Experts of a small language model.
Training: a variant of Adam for the experts, 811M tokens, 6186 steps.
Below are experts of layer 3 (counted from 0) of a mixture-of-experts language model. Rows are named router (the router's row for the expert) and show model dimensions 64-127. Each number is 500 + 40 x the weight over its row's rms, rounded and kept within 0 to 999. Numbers have three digits each.
After each expert's rows: "comes before" lists some tokens at least twice as common just after its tokens as in all text. This comes from a sample of Wikipedia text that the model never trained on. Tokens count by the router's weight.

# expert 16
router:549511483479496501528485546493537531540459499507450512480505416538528407481497446516571537474470552483516475455594608556517472521509553488482480468489584487500494488469485498498560535490509538
comes before: " the", " a", " his", " an", " her", " their"

# expert 10
router:489402522470465471543437554536506495433526479486526468446513441447403483462405580519482497544579492530504528570456488462524437521469515500522516579505508480514598513504492530450463534524479483
comes before: "\n", "-", " of", "|", "==", "The"

# expert 8
router:516403515452497505479447506525497496415479495475609458520542528503412483421442518522493545503504506513487556529516464496536388432481478530516486563539543527531517492509526527493530536535480484
comes before: "\n", "-", "|", " The", "–", " In"

# expert 11
router:477465459479488541529472501482545431477527553492550502453501504480403524454474566416512523485578498501476533516463522475452445512434484485528502552465506545453537520484557452476469476524455558
comes before: "\n", "|", "-", " The", "==", " In"

# expert 9
router:468442506482507461528519461506578504439486509470534471516502514539444532471478520486436489534588433479444470587457443435543495495454484516528506567511565459567600518502521511492437539536521488
comes before: " of", "-", ":", "==", "|", " =="

# expert 18
router:507573443436514507446519500422509550494429459462481527510485461502601475558517512483508505477460396489511469493555515536431576470505522460511542493531540458445442466470475511515480546436502429
comes before: " the", " to", " by", " in", " as", " a"

# expert 7
router:494488523562525556487473456562493463481479508526530483486452504446532504470533437506435546551478420570501536531503493516505466491495453520471522454429530506497438469529550541481471495498530439
comes before: " |", "–", ")", "″", " 0", ";"

# expert 19
router:563517494492520479519481505499501541484502488490458503517562413507519437557506435476555514531476491457527530472578613528473502507495577469460511522484579447485507430490491450469565551481504527
comes before: " the", " a", " to", " his", " in", " an"

# expert 12
router:484533515487463519506533500586485523543471515537507556465575514439446451487424494531440533465546552530544500550462531458503391499577451483481466405448456551538441553475532462511554449498504526
comes before: " |", ",", " (", "°", ";", "'s"